Weights of a small mixture-of-experts language model, trained from scratch on English Wikipedia: a shared expert of 512 neurons.
Below are experts of layer 3 (counted from 0) of a mixture-of-experts language model. Rows are named router (the router's row for the expert), up (a neuron's input weights, with its number), down (a neuron's output weights, with its number) and show model dimensions 0-127. Each number is 500 + 25 x the weight over its row's rms, rounded and kept within 0 to 999. Numbers have three digits each.
Before each expert's rows: "gets" lists some tokens that make up at least twice as much of what it gets as of all text. This comes from a sample of Wikipedia text that the model never trained on. Tokens count by the router's weight.

# expert 12
gets: " \"", "-", "e", "al", "st", "'"
router:462486451479502487531479460493554483522464489520507478544458483491532554468503462507470506517506505521481507530512482514523461492513502537499508512517497509496474515466486515475499496485513504466475486482461481554462503501510459496477514502510505447485454514509469498515515439499505503535523555504496494493515547504519502475529534505497508462517502475506570508520512452522479506505491
up0:477508509504490525535512507476529518550446518539470505494503491550481480520545529473501522491577526509474510516530435488500520492531496522486498508502474520496505522525495523506460481500532509502490513509514508486486524494509524443515477493479491495464511486486529504519518506502523475484541512477459525495459482507523509531488483492525510490494490526482492515503488471512444468491533
down0:508498486499475511523475480516491505455518495473509506520445523498495514484509479510479469518459450506533443531508506466526478524505528515514463499470470487474481495464521509499531510491498548459505520535562491507500481512513472477512555466530538502528533507524501478492518511505491508520478497474504468475493474505515505531540483447507511476535508461502522476496497512451475528476495

# expert 2
gets: "s", "-", "es", "ations", "ies", "ins"
router:483521454518487478507502520504492490509435494482473467540505493476508505503510491508476525509516529487495491504513496522483521501511533489471500522504552506462468448516512519484496497548495501449463536461504500531507502509521493539517487520496535445418463495465454519519489519449521466485513507463518467535500494490487530497457502503495513493529491475531517482512484497513481502494537
up0:495524475513484468473493511452504507521463525482515468527497514530519524449486523490537555492467553501429467488446475518525486475492472519524488480507512481532474496501532517486540497477520485497483500539499461488528481475513493485487518512442533469496482511502529558485532514491509485468496520499494468490436453472502502473511487529499524517559507505512480491525488498521485501455452
down0:516500528511522482496537473531469480500503494466466524463515477507477499504460505526485431475515457540545523543502510467443524502487490546488517532481494463497450495499533457468502454496497454506541514556481515521493495489538507542487473477507470498480510489513495513503504509504487481510493474443486483519522508514526490519468501525525504488526526549475520491516521536474488491553542

# expert 17
gets: " in", " at", " In", " on", "In", " the"
router:544498508477540481527509488487536501468474486484498535518465484542465516512471504522476480497505489473479489468548489513534505499452530543461507522533538506525451478474528541445511555502446508475484474494514528518475497512515503520463486502482527475475499483515492511506508480529531518575533549504553485491540510473503466485474526507467507514505526512531501534510512507527507513479493
up0:491496499488482497551527493466517494509544461546536466489511476476485546500472532462527513550467531499542509521530549520515521463505507486522478513509493520471505531515467460507476475488561507528446519508512493472484520481512518476485534516519485506470506491531534493484541478487484564566478545477486514500513499495503529513546464514515485552453487538506513494524502502516478476476530
down0:511482498458471512451476458509476481487514526456479465539517499475528510489489528509487485511474521523459462483500497521438521520498524496458546500497517537499478500486506503490529525478509480514520522493500483517532528498494464492511474498457503487540494524513460516482509518490498468484493529486519483512491488554509490483519555498488519489496504486487468489510514487490500474471491

# expert 29
gets: "ri", "e", "i", "ter", "t", "li"
router:524539486481505474497523559460536507470452507519473501463552519473503532496474469496495476485533513499504484511531437502496513517482533491471481511530501494516455471464483480480482530480516558476426530494521479485499499463487483508499487482557525447482489501499479534492512513459540486504500515498524510559492452512506543494466525513510480498543508511496509508519490513531484522494511
up0:456444482458520531502556447469494489519517477480554522489554511505468490483525478463487509464483522500506496499517516498478530504524494496533520486498518492524512489488488522488489526513466495444519516453472544512475522479480478504488502559492487516502493512547467507497511501492526472485489566493457522517512531560494547523494470495510470447509491502489524485551556478543489520460470
down0:519501487522513495559477586532495461450515513475484494490503457497462509522505502446464482527477494475497512488461478508491469512475475486495510535475484502472488520476490493555487488530497495519489534485485433487504503474467501520516539526500499541485491467478483490485474497539464504545525503529520516495493476491470499533505486522495487533524518512534519523499495512496468499512502

# expert 13
gets: " as", "=", " than", " including", " called", " like"
router:492492457490488479523491508482540540487465544492508514500510477478492542531492480513473461493480512535497506507579498461497465516486526479499511528488501485517507459486508571480498540511462476527478516479522499491520486472537495511474514529462543473454506481519497563480495485507550527486551523501555500547524514491531484470481484502510494481519503521527535551528492497482515480513539
up0:517507519431516537509486493484502557511495484535526508488526518482486507536466545522460483483479487497503504539459531522452536501503490490462528505485494491470490499519510457497487490483516492482505435493535506465485476509525505461495481487527514512522497535460529526476495485525530484515474501463540495512497550525444515536511513489454498453554489526513482477545474497557486506522467
down0:550498518495529488495467486518515514518499535489530505501557501488500488456476475497492525497569500516458507478481487501436521498492471513507483498539465531470542489492512474511461462500478504523492496513540507515515531460516487484507508522497504504530515514521538487502504490473481481499529509499507506507484472470471546488524511533530476526524499478508484454498498499497496519481532

# expert 14
gets: "ing", "n", "en", "an", "ding", "ning"
router:528501505501556494483506514481506505468465472473500488479457529468528493524522478511494519491505518485512526491552513527472537511512541559487526498529543510512460470458546507490497502517501527514472523486529508504457492495510463513506508514462514449489528493466505500508494524470523485519523566512509485539489495505505515496489483495478479505540473516504503490533482525479497527497542
up0:535473525495486474473522495485477493503466514487491538467503518481480468535540526507503484490499461511488505519460492498489498520507481496497519502490521488533462466480525482472526520515527527478483522486545496528521467478473471504498527501470429515500504513515482514526537490486471503466490498445463496493529529504524514523480487452487523497487492471481522458517511476523508488537463
down0:510484496491482511486495497500456492490488479471449516492482517490470511493540485526501504475494477424515548522519504478457488555529510499445477485505468474569473509494525528485526503486514530512493502466520474534490480493461493482500448494528494474520477497493486509548546469490501504465492481467488454515489498451533491463497497463491537492521479493482486542480561483471468480485532

# expert 18
gets: " of", " to", " for", " from", " into", " between"
router:490513498481491481515446491511543475474473503516475541500473479522484510487528494486503471480479460558445490489524547491475516508470550476530492514559513500540502465483509537469497509497462475508469465454488520502460482484539499474489486512473489453501492508503521515460500488489540550529536525496521525512511534487528516483505503487488472485492534484490529489535490495537510522468562
up0:495508463542463495467489479453513492494456481491520521472496475501480502494531516498458479515543511529470488529445484427490498492526511479452491514495492453485510522514514490530460535517451505506501489500496471480501519520519524499509493541508485443460532501494523494508480497486479552492498460525481511453499496507487509530509501518540476529489498517461524525500519511523478522507493
down0:512480490525488462535506483508534473495560511478504529518494501535509507468495488527514484469506509507516524501424501487442527485497467552441525476498445542476455519478484482470502491490524463527472521473552535513472476510490470582543483454475507498498489468526504515560448530517511483464502480515466516531504465477547495481480512480491462489493488515515504517506481482527443473503540